Weights of a small mixture-of-experts language model, trained from scratch on English Wikipedia.
Size: 11 layers, width 128, vocabulary 4096, 16.5M parameters.
Experts: 192 experts in each of 6 layers, 32 SwiGLU neurons an expert, 4 picks a token.
Training: a variant of Muon for the experts, 599M tokens.
Below are experts of layer 6 (counted from 0) of a mixture-of-experts language model. Rows are named router (the router's row for the expert), gate (a neuron's input weights, with its number), up (a neuron's input weights, with its number), down (a neuron's output weights, with its number) and show model dimensions 0-127. Each number is 128 + 32 x the weight over its row's rms, rounded and kept within 0 to 255.
After each expert's rows: a language model's description of what the expert responds to. This comes from a sample of Wikipedia text that the model never trained on.

# expert 20
router [ 83 128  89 162 122 105 164 162 104 150 145 193 121  82 141 144 131 168 134 102 188  92 114 141  90 129 172 143 176 161 139 127 109  96 123  83  86 118 171 199 141 130 153  79 127  78 179 116 130 164 169 151 109 133 108  87  70 118  74 192 169  77 102 122 165 143 159 132  96 174 124 187 113 128 120 105 123 161 144 137  80 101 121 159  96 126 118 125 150 174 156  96 156  94 144 110 143  96 168 160 140  94 100 157  94 120 149 126 100  90 169 163  94 181 173  92  68  96 169 145 139 125 125 143  80  83 169 158]
gate3 [140 116 162 140 111 209  90 169 124 136  66 104 100 142 143 183 146 125  92 123  59 131  78  81 105 147  89  97 110 189 123 170 128 176  81  94  89 128 134  84 115  46  93 132 117 130 109 133 135 119  74 147 152 170  88 129 108 134 194 168 137 109 143 133 128  91 134 143 126 119 135 119 145 132 143 117 122 171 124 138 167 117 141 116 152 100 155 160 188  83 114 163 164 123  89 118 137 169 140  79  96 165  80 145 131 156 141 150 127 193 122  56 141 100 119  74 125 160  69 102 156  86 155  99 147 173  90 166]
up3 [ 92 130 115 155  81 160 118 111 115 122 117 197  78 134 100 196 137 165  62 128 111 134 135 119 132 122 139  86  71 165 128 134 151 124 146 111  74 175 119 151 139 108 130 119 117 112  96 113 137 183  82 139 126  89 108 171 136 174 119 123 137 134  98 129 140 130 132 108  90 144 138 138  67 156 167 133  98 112 127 126 160 155 199 108 133 156 151 102 173 100  73  86  92 203 176 117 127 221 101 127  46 115 139 103 137 169 114 170 116 143 157 152  96  83 119 176 118 137 155  77 158 152 184 112 131 112 200 136]
down3 [ 87 152  91 125 120 182 139 116 182 100 166 152 145 146 141 118 137 121 148 141  87 164 164 132  92  84 101 155 159  98 136 143  68 127 112 133 158 125 186 146 161  81 140 159 110 179 176  78 109 128  95  91 122 115 154  97 110 104 153 120  87  94  81 109  99 127 160 176 121 147 171  85 108 110 126 124 100 176 127  88 135 144  66  85  78 107 122 163 194 108 137 199 116 112 125  78 130 140 114 140 127  68 107 116 153 134 162  83 121 189  84 124 155 128 162  84  78 149  98  97  57  87 139 117 141 143 122  47]
It responds to: Mixed endings and words completing names or terms, such as -ow, -ending, -ong, and week, Stadium, million, place, in tables and business news.

# expert 40
router [126 107 121  77  97 109 122 113 165  73 138 160 157 108 141  82 144 118 159 117 112 103 193 111 115 151 136 138 151 116 153 179 117 110 145 121 130 135 173 166 121  91 106 118 190 137 129 136 184  95 105 154 174  90 144 158 133 151 181 148 162  87 192 135 124 166 100  66 117 158 117 113  93  59 109  91 138 102  81 182  82 171 136 131 134 161 102 105  67  92 141 149  84  99 121  82 177  94 133  59 175 123  77 146 149 129  88 186 192  99 117 102  94 144 108 103 119 103 162 180 127 153 157 153 114 110  86 148]
gate1 [134  68 129  66 201 152  94  86 134  83  99 170 108 144 207 150  53 103 134 145 122 110 132 128 149 167 134 142  80  94 157 107 104 139 113 147 171 101  98 121 172 103 140  92 145 115 130 126 110  94 164 101 129  53 141 122 119 133 139 144 131 113 137 169 108 171  73 156  74 138 110 165 156 101 102 161 126 120 151 105  50 120 166 144 127 125  93 115 133 140  83  87  97 107 114  88  99 154  54 123  69 118 133 156 148 141 153 101 163 144 162  94 112 149 105 126 103 137 134 160 180 108 135  67 134 189  57 146]
up1 [139 118 139 128 140 171 113 155  68 153 159 173  93 161 103 107 175 104  68 168 157 146  92 143 120 130 192 122 156  93 139 124 136 149 188  85 113  98 157 110 122 141 188 104 102 158 136 145 128 105 151 139 141 119 118 136  98 134 156 123 100 125 110  68 149 173 201 114 148 175 146 163 168 129  81 107 139  92 108 107 155 175 133 127 111 103 143 103 103 146 133 178 203 153 149 178 128 145 122  78 149 150 210 177 130 134  81 112 162 128 111 192 160 105 167 156  88 118 115  62 157  91  65 184 109 161 138 130]
down1 [154  78 121 111 106 110  79 144 143  97 105  80 113 104 156 110  87 128  78 192 133 135 170  77 130  84 131 138 138 129 104 130 123  32 153 114 144 120 182 166 158 116 161 192 115 100 100 189  41 160 142 123  82  98 107 140 129  97 160 140 138  89 117  93 136 154 129 118 144 108  98  75 159  95 110 149  87 115 102 125 123 106  70 157 164  71 108 129 136  99  96 136 141 130 136 157 174 123 140 199 116 169  73 129 167 138 177 147 158 144 138 136 116  76 145 177 157 186 129 137  51 133 104 123 107 126 138 100]
It responds to: Full stops ending sentences and decimal points inside numbers like 1.78 or 0.6, plus abbreviation periods such as .S and .C.

# expert 11
router [ 83 128  89 162 122 105 164 162 104 150 145 193 122  82 141 144 131 168 134 102 188  93 114 141  90 129 172 143 176 161 139 127 109  96 123  83  86 118 171 199 141 130 153  79 127  78 179 116 130 164 169 151 109 133 108  87  70 118  74 192 169  77 102 122 165 143 159 133  96 174 124 187 113 128 120 105 123 161 144 137  80 101 121 159  96 125 118 125 150 174 156  96 156  94 144 110 143  96 168 160 140  93 100 157  94 120 149 126 100  90 169 163  94 181 173  93  68  96 169 145 139 125 125 143  80  83 169 158]
gate3 [139 119  87 150 132 162  73 155 134 110  83  72 152  94 123 162 156 137  96 110 162 121 130 185 186 134 153  76 157 133 103  95 167 125 102 120 133 154  41 151 130 143 104 140 160  94  95  90 128 120 129 163 146  85 166 116  76 142 113 116 129 179 115 121 141 125 108 118 162 134 136 120 111 199  92 117 111 110  43 117  68 110 113  93 149 123 193 126 106  86  68 136  54 117 184 130 130 162 168  83 141 141 122 148 117  93 168 164 183 184 112  92 157 112  62  96 133 128 112 134 131 148 108 169  98 116 170 141]
up3 [128 141 113 130 127  96 108 132 143 201 165 139  89 153 101 128 181 132 144  29 149 102 113 123 114 125 137 121 177 109 139 114 109 132 145  97 200 133 111  67 156 129 121 208 155 127 144  96 185 113  87 104  47  85 112 175 140 123 110 102 143 103 117  90 197 113  92 112 107 118 126 116 112 172 163 108 107 168 132 117 121 126 112 101  94 110 126 145 142  88 145 123 124 161  73 145  93 169 117 166  89  68 148 126 181 145 160 113  64 189 195  92 154 113 128  91 139 102 104 175 153  79 117 137 151 105 129 115]
down3 [132 146 139 167 192  87 125 179 145  95 110 117 131 182 111 128 127 153  66 185  95 101 117  77 143 129 139 114  84 116 116 110 149 124 120  93 114 130 116 144 109 132 107 160 169 191 118 115 129  87  91 185 132 119  91 119 164 118 169  93 185 115 192 123 107 142 131 184 164 159  62  91 125 178 154  72 173 156 142 123 150 101  84  93  91 168 118  68 112 181 100 141 150 174  98 183 154 109 137 101 103 114 133 163 117 142 144 176 113 124 119  77  84 123 181 138 176 128 128 141 117  94  90 134 192 134 128  67]
It responds to: Pipe separators starting or splitting table rows of names or squad lists, plus odd mid-name pieces and verbs like allow, join, followed, launched.

# expert 27
router [ 83 128  89 162 122 105 164 162 104 149 145 193 121  82 140 144 131 168 134 102 188  92 114 141  90 129 172 143 176 161 139 127 109  95 123  83  86 118 171 199 141 130 153  79 127  78 179 116 130 164 169 151 109 133 108  87  70 118  74 192 169  77 102 122 165 143 159 132  96 174 124 187 113 128 120 105 124 161 144 137  80 101 121 159  96 126 118 125 150 174 156  96 156  94 144 110 143  96 168 160 140  94 100 157  94 121 149 126 100  90 169 163  94 181 173  93  68  96 169 145 139 125 125 143  80  83 170 158]
gate1 [114 119  91  93 132 122 159 142 198 136 110 107 144  84 143 123 135 157 101 120  71 173  76 123 123 100 149 116  58 138  95 105 125  69 111 141 126 176 112 123  60  88 115 140 167 142 172 112  98 113  79  94 106 173 144 125 124  72 140 149 127 116 124  93 150 172 125  91 159 118 140  90 191  99 125 167 139 113 133 122 167 111 144 148 175  79 130 146  75  44  89 115 127 137 156 124 145  96  89 112 157 144 174 104 111  99 191 178 213 132 175  72 124 157 134 133 132 111 112 103  91 125 189 182 139 109 102 115]
up1 [173 170 173 158 143 122 136 115 139 114 108 131 161 146 136 110 190  98 160 117 153 160 116 147 115 131 199  95 118 195 158 147 165  99 179 128 166 101 128 119 194 134 133 191 120 157 122  74  93  82 162 149 112 157 192 126  97  95  97 128 135  92 101  67 130  92  97 122 135 118 182 163 100 110 108  95 162 114 113  91  79 205 101 181 112  92 112 119  95 157 140 142  89 120 117 120 155 114 134  92  82 148 132 142 164  78 105 153  85 124 116 116 139 124  94  84  61 122  92 126  91  85  95 110 135 100 149 204]
down1 [133 155 123 188 119  85 135 148 115  84 164  50 144 152 151 145 120 112  93 118  88  84 145 129 125 174 111  95 157 132 137 141 112 177 167 139 164 158 124  50 158 134 123  79 179  99  98 137 144 171  23 153 151  81  72  97 132 121 134 103  84 127 100 122 145 113 138  63 127 104 109 122 114 114 170 136  79 153 128  73 167 147 162 130  59 147 147 164 168 101 132 159 153 160 137  84 102  98 122 115  93  91 112 151 156  44  75  75 160 132 135 125 127 143  98  96 137 144 126 118 124 152  78 144  95 123 137 159]
It responds to: Mixed: periods and paragraph breaks closing sentences, month names after "on", infobox "Coordinates", and pieces inside unusual names like ChocQuibTown.

# expert 16
router [ 83 128  89 162 122 105 164 162 104 149 145 193 121  82 140 144 131 168 134 102 188  92 114 141  90 129 172 143 176 161 139 127 108  96 123  83  86 118 171 199 141 130 153  79 127  78 179 116 130 164 169 151 109 133 108  86  70 118  74 192 169  76 102 122 165 143 159 132  96 175 124 187 113 128 120 105 123 161 144 137  80 101 121 159  96 126 118 125 150 174 156  96 156  94 144 110 143  96 168 160 140  94 100 157  94 120 149 126 100  90 169 163  94 181 173  93  69  96 169 145 139 125 125 143  80  83 169 158]
gate0 [123 114 125  98 160  67 153 106 153 124 139 119 134  78 139  86 105 133 140 111  76 150 117 167 114  90  82 114 125 112 182 129 137 147 100 125 104 137 140 122 121 157 119  78  90 132 153 156 154 144 107 203 170 168 189 110 165  98 134  52 122 116 126 154 111 141  95 175 124  38  96 124 152 157 139  73 188 129 112  85 179 132 175 132 120 148 190 107 120 133 136 168  64 124  75  37 161 140 126 206 106 157 135  89 155 162 114 112 167 131 141 144 118 115 116 147 133 127  79  89 103 153 106 103 103 151 100  99]
up0 [107 128 129 166 116 104 111 147 173 141  96 136  95 119 131 144 148 123 167 100 130 103 168 199 147 147 136 184  96 162 104 119 141 187 170 121 141 118 159  85 126 172 158 114 145  41  68 120 162 155 157  55 122 170  76 167  92 121 114 107 104  93 145 139 130 129  87  91 115 113 173 109 167 123 204 185 148 123 139 142 197  81 155  99 178 136 151 124 133  92 143 138 114 143 138 101 176 155 132  86 112  87 152 144 164 119 145 159 116 130  78  65 130  93 119 141 165  70 134 169 132  94 131 141  93  68 151 168]
down0 [121 115 119 119 121  98 142 118 147 155  80 180 126 131 189 120 122 105  95 100  90 133 171 108 122 156 145 191  77 147  63 146 103 118 162 112 101 114 142 181 101  82 130 151 156  75 138 104 165 108 126 131 143 124 131 154 110 204 174  91 142 159 143 143 111 136  95 182 174 174 148 109 142 125 110 139 146 124 107 138  78 128 169 137 131  98 125 102 126 154  81 153 139  67 144 114  50 162  71 108 150 123 145 105 141 139 158 142 112  88 158  67 131 111 130 184 117 115 175 173 227 129 122 132 155 222 166 128]
It responds to: Middle pieces of names and words plus nouns like police, church, community and Russian, and the possessive 's, mostly in place and biography text.

# expert 0
router [ 83 128  89 162 122 105 164 162 104 150 145 193 122  82 141 144 131 168 134 102 188  92 114 141  91 129 172 143 176 161 139 127 108  96 123  83  86 118 171 199 141 130 153  79 127  78 179 116 130 164 169 151 109 133 108  87  70 118  74 192 169  77 102 122 165 143 159 133  96 174 124 187 113 128 121 105 124 161 144 137  80 101 121 159  96 126 118 125 150 174 156  96 156  94 144 110 143  96 168 159 140  94 100 157  94 120 149 126 100  90 169 163  94 181 173  93  69  96 169 145 139 125 125 143  80  83 169 158]
gate3 [108 104 120  65 129 143 197 103  92 166 161 152 109 137 163 162 103  63  89  95  66  96 128  76 152 134 104 123 138 109  85 138 136 139 132 116  96 127 124 110 130 115 139 149  81  96 131 137 148 117  97 149 113 118 104 178 140 150 110 127 113  48 196 139  98 172 150 139  84  73 168 152  55  99  79 105 122 116 104  63 156 109 103  78 172 170 171 130 121 160 102 138 144 162 161 129 200 109  67 125  72 100 132 143 141 112 103 160 136  90 112 106  99 117  67 112 149 139 130  97  95 123 132 104 190 116 116  79]
up3 [136  82 126 117 142 132 121 105 130 130 121 152  97  98 202  80 119 114  75  98 175 119 130 103 116 181 117  64 132 111 192 209 129 146 114  77 164 151 153 106 161 140 137 102 155  56 104 160 135 178  96 126 201 115 116 109  82 149 130 135 173 108  94 109  63  90 113 178 138 118 207 130 148 140 161 137 136 187 139 155 153  93 122 143  78  99 128 203 128 104 157 139 108 108 157 142 138 143 158  57 124 137 171 100 169 112 154 157 149 148 176 156 158 139 152 168 117 167 133 118  92 147 122 156 155 151 108 142]
down3 [116 145 143 110 195 113 123  89 142 103 113 131 122 148  66  87 147 134  69  88 174 171  82 148 138  86 121  97 142 112 131  67 137 117 175 167 102 123 122 128 200 101 157 116 104  95  84 141  88 177 155 164 115 120  90  86 118 150 169 131 119  91  81 135 167 188 135 160 119 100 111  89 137  58 146  83 151 166  92 130 114  67 118 107 164 146 121 136 112 126  54 109 171 111 142 154 111 171 137 113 137 150 172  71 124  87 137 129 104 101 139 165  98 111  87 110 181 146 158 124 169  97  94 141 177 107  57 130]
It responds to: Table pipes and numbers in result tables, article "a", "there"/"There" after when or and, and mid-name fragments like Ad-ity-a.

# expert 25
router [147 132 187 160  94 112 111 116 120  89  91 136 175 100  90 140 123 134 148 102 147  75 130 178 111 188 110 140 118  90 147 135 184 176 118  95 125 149  93 139 172  87 123 136 125 150  99 104 128 150 162 134 119 138 134 163  81 128 103  92 139 119  93 179 181 119 133 114 153  93  94 138 102 139 138 101 136 116 160 191 114 176 167 197  90 140 236 103 118 152 130 119 183 104 167 151 116 104  89  81 145  42 188 112 111 111 116 173 135 143 147 141 147 109 166 127 125  73 131 156 177 132 117 195  93 122 126  79]
gate0 [127  85 175 126 125 100 142  61 143 172  92 125 153 102 116 110 125 178 171 119 124 203 149 158 183 116 145 163 119 141  84 129 192 153 147 173 129 115 111 120 132 133  88 114 141 147 145  90 128 116  91 137  50 219 108  91 148 167 111 161  80 116 142 156 114 117 156 117 110 124 119 114 101  55 134 161  91 137 149 107 140 158 131 137 172 121 131 153 113  85 176  84 102 128 111  61  71  85 143  99 104  67 136 124 144 144 149 122  85 153 122 170 176 107  53 105 132 138 174 146  57 136 133 102 136 104  89 126]
up0 [119 142  89 141 198 139 117 169 122  99 177  84 152 133 154 101 108  74 135 126  85 167 122 120 139  76 129 126 139 147  94 171 110 138 200  90 123 133 138 151  59 144 116 106 165  56 109  99 117 163 106  61  78 155  99 113 135 144 145 132 121 136 152 133 112 147  97 148 109 132 125 110 146 147  39  88 107 132 180  90 109 137 103  87 112 146 140 175 165 133 137 130 125  74 130 157 131  87 122 140 130 118 144  64 111  81 157  42 133 142 116 106  86 124 169 111 130 112 122 105 133  35 117  99 140  85  47 121]
down0 [117 120  86 107 139 121 178 107 175  98 144 126 135 164 105 175 140  93 106 122  93 180 104 130 101 113 112 176 163 132 101 128  96 143 168 162 118 111 177 104 144 136 132 131 126  75 140 158  96 138 176  99 114 125 124 101 135  98  81 156  88 101 159 170 154 119 103 172 133 109 119  48 159  72 144 184 161 189 116 122 190 141 148 148 116 173 134 129 140  77 123  80 154  58  46 113 105  95 123 120 160  73 203  96 154 116 112 101 112 140 162 142 152  90 121 119 113  86 190 138 111 147 192  94  98 117  95 162]
It responds to: Uppercase letters inside acronyms and the == or === markers opening section headings, such as UEFA, AEG, RIAA, USA.

# expert 60
router [138 135  81 149  72 133  78 180 103 171 131 106  92 192  90 165  76 118 124 122 150 130 191 119 172  65 130 160 129  96 207 122 108 148 136 134 156 160 144 160 122 146 116 114 133  83 102 121 124 155 146  71 119 101 182 101 145 158 209  95 147 129 125  95 162 132 131 111  81 112 118 135 137 168 125 197 100  50 111 124  73 151 103 138  99 122 104 154 166 157 161 121 145 136 125 170  97 121 109 171 174 113 106  61 119  69 108 116 114 124 143 166  57 114  81 132 138 113 115  79 157 128  92 130 133 153 102 151]
gate3 [103 118 154 126  91 163 128 161 126 112 129 112 137  66 115 116 125 114 175 146  96 169 136 149 112 127  71  91 116 123  56 126 121 123 133 124 123  78 118 104 193 141 156  71 131 149  79 126 137 171  98  97 137  85 132  81 188 189 152 118 144  88  82 115  95 129 166 144  48 120 122 127 150 121  58 191  65 134 164 116  81 167 187 168 118 111 155 143 109 113 138  86  81 174  89 164 105 163 136 133 122 125 173 133 136  85  74 149 131 151 159 115 135  78 107 126 163 153 119 138 170 100 144 102 173  90  78  95]
up3 [182  45 137 159  87 129 161 158 137 125 188 133  51 120 101 158  86 100 182 187 150  68 138 144 122 144 124 105 100 136 190 165 176 133 110  70 108 115  93  71  97 137  83 166 104 171  70 107 100  62 160  82 163 120 153 172  84 149 107 158 110 120 141 141 111 158 151 115 107 110 103 129 167  88 138  84 162 115 119 108 141 130 127 120 144 153  67 179 100 152 113 127 150 139 171 153 140 146 124 133 129 100 171 169 199 111 132 125 149 127 126 151 113 171  98 162  89 105  88  95 129 137  91 167 125 153 109 148]
down3 [ 90 117  70 135 158 170 127 115 128 182 171 111  88 105 117 115 101 157 178 147 128 180 176 126 120 123 111 108 114 140  90 108 178 117 121 132 145 172 117 132 168 151  94 115 132 152  85 101 150 197  83 102 102 166 167 117 106 108 132 105 127  98  88  79 148  93 197 148 170 140 141 144 148 135 142 110 130  87 163 102 119 141  85 108  87  65  74 112 166  79 163 117  95  98 133 152 120 103 102  85 153  89  67 167 143 159 131  89 146 143 149 156 160  90 152 156 136 136 139  87  66 111 148 176  96 171 138  26]
It responds to: The single letter m or m-syllables inside words after Al, Ar or Sch, e.g. Al-m-ora, Sch-m-idt, Sub-m-ission, and initial Am or Em.

# expert 37
router [135 124 125 175 145 128 149 158 180 121  84 106 153 113  97 184 149  95 118 109  98 143 160 119 157  78 165  97  71 143 167 128 169 150 125  83 141 176 114 147 195 105  93 100  94  93 124  99 128 211 157 147 133 141 170 153 106 113 100  69 158 107 113 136  86 133 116  62 130 114 105 169 113 123 132 123 159 155 187 190 115  97 210  91 166 141 109  99 135 172 113 126 149  83 134 122  98  91  48 144 169  86 130 158 134 112 119 172 140 123 154 157 191  71 153 148 105 115 161 128 104  92 128 173 112 107 143 105]
gate0 [102 167  90 154 100 142  89 153 144  84  72 170 117 154 106 114  98 153  97 139 171 132 146 153 148 144 129 125 141 136 137 142 129  97 193 151 172 137  96  99  93 173 130 111 109  77 182 125  64 212 156 100 133 130  67 143 108 110 113 136 185 130 172 155 124 111 180 139 112 101  85 119  63 104 106 156  87 108  78 125 141 148 106 144 160  43 108 184 114 109 127 129 119 157 148 135 162 127 179 126 120  42 101 170 125 132  91  89 133 100 173  79 128  94 165 153 133 177 105 180 151 138 119 143 124 134  82 143]
up0 [128 146 127 106  63  77  47 169  68 101 111 150 166 126 157 118 140 161 118 118  48 180 117 129 120 137 108 171 172  77 156  94 165 144  91 153  90 123  85 127 188  91 127 134 100 151 111 110 143  87 119 145 126 130 144 142 106 115  98 215 107 137 155 120 103 163 157 146 106 161  75  65 159 133 153  91  95 110 133 113 107 151 170 151 103 118  69  95 142 182 161 142 183 142 122  96 127 102 146  92 105 153  70 134 134  87 158 131 150 128 162 104 185 100 114 122 203 112 122 139 135 101 122 121 189 159 108 123]
down0 [133 110 192 129  98 171 152 119 124 143 183 118 144 134 160  89 109 127 105 120 124 108  97 177 127 148  81 111 116 150 146 167 127 188  77 186 123 133 141  72 141  60 198 153 118 159 150 113 116  76 131 136 139 146  57 147 167 154 110 141 108 138 114 127  97  77 179 184 132 194 127 107 197 119 133 102 131 105 111 103 116 109 139 111 151 151 135 164 174 124 123 137 185 176 159 108 103 136 169 140 167 181 151  86 127 154  93 145  97 114  66 125 178 140 127 138 212 131  85 108 116 183 108 130 135 193 116 121]
It responds to: Capital first letter of a word opening a line, heading, title or table cell, such as S in SEC, T in Toledo, C in Call.

# expert 38
router [ 83 128  89 162 122 105 164 162 104 150 145 193 122  82 141 144 131 167 134 102 189  92 113 141  90 129 172 143 176 161 139 127 109  96 123  83  86 118 171 199 141 130 153  79 127  78 179 116 130 164 169 151 109 133 108  87  70 118  74 192 169  77 102 122 165 143 159 132  96 174 124 187 113 128 120 105 123 161 144 137  80 101 121 159  96 126 118 125 150 174 156  96 156  94 144 110 143  96 168 160 141  94 100 157  94 120 149 126 100  90 169 163  94 181 173  93  68  96 169 145 139 125 125 143  79  83 169 158]
gate1 [148 146 139 102 169 158 161 106 101 111 178  88 139 144 114 114  96 179 127 101  84 185  65 101 160 117  83 157 158 162 127 145 164  67 173 140 188  78 140 122  92 117 127 148 151  68 143 159  78 144  80 110 188  64 190  87 153 142 159 135 131 115 117 133 132 116 120 159  65 168 139 166 159 106 124 129 101 122 138 118 117 150  86 149 117  84 139 157 147  76 107 123  83 145  88 107 169 138 141 132 127 204 166 134 140 139 140 102 173 105 128 110 131 121 110 129  94 152 101 129 188 110 207 100 118 144  53 121]
up1 [ 88 212  75 150 118  97 180 120 116  89  97 105 115 145  77  97  81  53 131  94 100 124 141  98 129 138 135 178 182 193 112 104 154  98 108 102 154 107 133  95 140 115  85 121 118 153 169 100 117 137 147  91 194  54 124 131 168 121 117 155 110  88 172 146 148 101 142 128  59  65 152  85 124 144 145 140  71 129 168 107 148 157 107 175 135 132 139 141  74 151 124 135 121 124 149 149 142 110 153 115  79 156 141 120 163  95  60 163 206 126 165  97 123 107 144 124 119 148 106 101 131  85 118  80  95 112 151 100]
down1 [148 120  83  88 132 121  99 119 154  74 101 167 140 175 172 129 129 132 109 117 176 136 191 171 124 182 140 137  98 110 123 142  61 119 142  59 190 101 160 158 128  98 117 173 116  72 115 137 148 113 171 122 138 147 144 142 153 103 105 174 116 121  61 113 160 146 156 144 161 169 194 123  90 174  81 136  94 121 107  59  80 120 146 142  94  60 155  98 126  96 128 114 160  98  81 104 135 125  94 119 100 129 110 122 158  90 191 104 141 132 165  89 111 179 100 142 177 103 184  95 100 125  84  79 151 141 139 136]
It responds to: Varied words after was or a year, such as published, opened, lead, film, plus pieces of Chinese characters and mid-name fragments.

# expert 3
router [155  71  70 181 117  99 149 105  89 125  90 161 138 151  91 156 175 130 121  83 138 131 129 100 148  81 141 188  78 120 107  83 165 136  92 134 153 105 161 123 173 131 140 151 151 165  75  93  76  79  98 124 149  88 132  76 121 159 153 127 130 142 151 158 109 142 129 101 149 110 102 178 190 193 124 170 136  94 112  39 151 133 153 186 135 127  58 165 105 124 165  40  90 161 164  92 131 108 164 141 147 129 124  88 121 117  96 139 183 153 128 110 126 164 119 153 146 138 141 134 140  66 123 148 136 104 157 117]
gate1 [160 140  60 148 161 128  87 110  56  79 134 131 102 182 156  74 175 132 123  68 156 155 130 105 174 111 148 135 134 101  76 125 114 108 112 111 127 152 139 105 146 105 119 124 164 147 128 135 101  91 132 161 147 152 132 116 137 128 147 124 146  99 157 159 125 101 117 151 151  53 110  97 145  64  90 194  86  92 100 167  77 135  75 107  79 102 112 150 140 143 135 113 136 135 115 105  94 152  92 172  81 145 141 185 109 155 164 151 107 132 130 117  64 115  73  67 126 109 152 187 160 100  63  96 159  66 104 171]
up1 [ 73  99 152 129 131 125 176  94 129  75 146 130 144 165 150 148 116 162 138  89 178 135 192 102 159 182 166 139  76 169  78 136 111 105 138 110 146 101 135 169  73 118 103 131 161 168 134 124 114 187 101 125 101 135  97 140 107 119  89 154 110 123  88 110  49 149 165 119 129 115  96  99 135 107 128 164 151 157 109 106 110  98 131 129 131 139 151  85 156 177 161 131  90  95 145 104 122 153  61  94 176  42 174 177  92 148  89 105 168 149 157 146 150 114  74 104  88 156 130  84 120 132 159  84 162 147  96 206]
down1 [120 109  47 140 137 113  99 137  81 151 119 133 159 101 135 108 127  94 151 179 146 101 125 119 158 146 113  86 172 152 150 122  86 138 170 168 153 169  73 129 128 116 114 131  99 167 111  90 114 188  78 123 158 189 178 138 131  91 141 153 141  97 151 135 161  67 125 102 130 162 151 114 152 185 153  89 169 116 166 126 125 105  63 162 143 115 136  39 114 154 108 188 191 151 111 113  66  44  91 137 125 195 154 131 155 150 139 131 122 119 121 147 121 162 103 104 103 103 124 152 172 120 104 165 122  98 163  77]
It responds to: Word-initial pieces like con, ex, per, pre, sub, trans, dis that begin longer words, e.g. per|manent, sur|face, Per|u.

# expert 5
router [154  96 131 162 105 163  62 110 167 122 128 147 121 131 107 156 137 145 154 134 172 175 154  70 124 157  98 113  90 105 180 123 149 111 152 110 153 156 128 127 104 171  93  78 102 125  87 171  93 136  99 108 181 111  99  88 101 108 135 105 106 131 127 159  88 170 169 247 152  96 111  93 152  66 126 196  64 162 105 106 127 137 168 107 123  89 161 127  99 119 121  98 158 131 148 136 144 153 172 139 162 126 118 106  76 141 164 157 107  93 117 142 103 158 163 122 168 151 132 177 115  99 104 187 195 114 129  68]
gate3 [150  64 128 156 147 150 126  94 106 144 123 115 148  99 140  53 106 109 107 106 135  90  55 156 133 119  83 106  46 160 154 212 133  98 111 173 120  99 207 158 103 135 162 164  84 162 129 145 134 132 102  73 102 138 101  70 109  86 127 155 148 192 142  88 101 142 114 125 153 151 147 162 174 109 143 100 119 110  51  98 121 134 126 138 139 110  76 141 101 110 124  87 122 144 132 191 159 171 164  83  95 134 107 115 114 102 118  55 159 160 137 132 104 105 144 178 138 125 140 120 110 106 123 157  85  69 129 133]
up3 [ 96 175 126  88 118 100 167 148 155 190 135 135 141 153 120 136 116  86  97 150 126 113 153 135 164 179  83 138 141 111  99 111 103 135  59 120  78 136 119  87  79 108 138  85 124 111 174 108 138  96 174 146 163 137 155 130  80 161 164 156  55 109 128 139 101 158 102  94  80 153 137  95 104  92  78 152 117 190  78 124  81 114 123 136 121  87 100 142 126 156 159  97 127 108 152 155  93 172 160 129  98 161 118 175 159  86 161  97 101 149 118 110 180  77  72 151 126  28 168 138 105 196 141 117 100 148 148 150]
down3 [115 151 155 115 118 133 120 106 199 100 129 189 127 108 112 116 133 126 122 104 154 221 106 137 168 191 195 102  99 126 132 131 146  99 119 142 146 116 188 111 172 122  76  87 153 147 170 135 136 111 134 127  40 129 194 131 137 145 168 169 132 206 102 126 133 110 112 133 148  69 110 107 157 157 124 162 101  53 138 145 178  76 140 120  94 142 132  94  74  94  95 152 107  99 130 154 130 107 129 132 153 142  97 105 132 131 111 121 118 151 177 118 108 179 138 141  89 169 115 121  46 117 141 164 134 132 201 163]
It responds to: Mid-word pieces, mostly "ur" after a short prefix, plus "ail", "ra", "ospital", as in D-ur-ham, b-ur-st, lect-ur-er, H-ospital.

# expert 31
router [110 142 125 141 103 142 167 110 173 122 162 119  90 129  97 155  94  98 143 124 146 173  94 120  93 123 171 160  28 135 136 184  54 153 114 117 119 156 138 130  97 109 116 125 146 108  79 136 183 118  89 115 193 139 109 147 158 118 139 118 119 103 158 107 121  97 150 178 129 158 181 142 150 114 119  58 128 137 123  88 123  93 180 129 193 136 183 129 142  61 155 126 109  91  78 112 108 132 151  93  61 110 127  84 161 131 135 197 151 201 149 121 109 136 110 153 122 111 113 100 102 167 218 124 133  89 153 114]
gate3 [172 133  99 133  75 152 148 141 178  78 118  97 155  62  99  59 105 108 151 152  97 164 105 121 162  48 108  93  91 125 120 167  43  93 122 150 169 126  88 117  74 125 102 132 141 153 129 177 152  88  82 183 104  97 154 171 100 101 120 101 130 138 129 157  93  82 181  82 103 176 133 161 180  74  93 138 105 102 115 127  99 111 118 139 146 101 150 161 164 125 143 150 170 108 112 147  91  78 110 104 127  95 107  98  81 113  79 137 185 154  99 122 151 104 140 127 130 132  88 127 118 128 158 150 198 125 160 147]
up3 [183  96  54 194  98 146 166  41 179 167 134 111  87 147 145 112 144 109 165 140 110 117 149 167 141 137 132 159 110 154 107  96 119  89 136 133 131 161 139 143 173 129  85 181  75  75 117 107 139 132 165 125 142  90  93 139 134 128 104 129 114  94 140 124 163 169 131 200 136  70 124 160  84 170  79  86 157 140 157 130 113 129 154 217 160 132 104 101 128  87 124  92 122 136  99 174 135 101 119 117 127 171 107  98 184 116  92 167 117 160 125 173 105 167 187 141 135 136 125 154 133  79 165 132  99 108  91  71]
down3 [ 67 134  74 154 136 138 115 129  66 219 153 137 127 131 145  90 129 113 163 129 132 125 162 127  84 149 114 109 125  87 103 151 122 115 126 130 149 148 142 150 151 142 169 170 136  89 167 152  85 160 175 109 133 106 172 167 170 141 104 138 109 125 133 109 183  82 135  88 104  28 116 106  94 110 126  68 111 147 146 148 145 191 111 116 112 162 134 107 163 116 133 100 129 100 170 103  99 167 144 166 167 130 111 168 111 129 144  94 148 155 187  72 123 151 127 107  47 134 169  62 107 107  59 110  99  82  89 153]
It responds to: Words and numbers in census and demographic prose or tables, such as population, household, American Indian, $, percentages.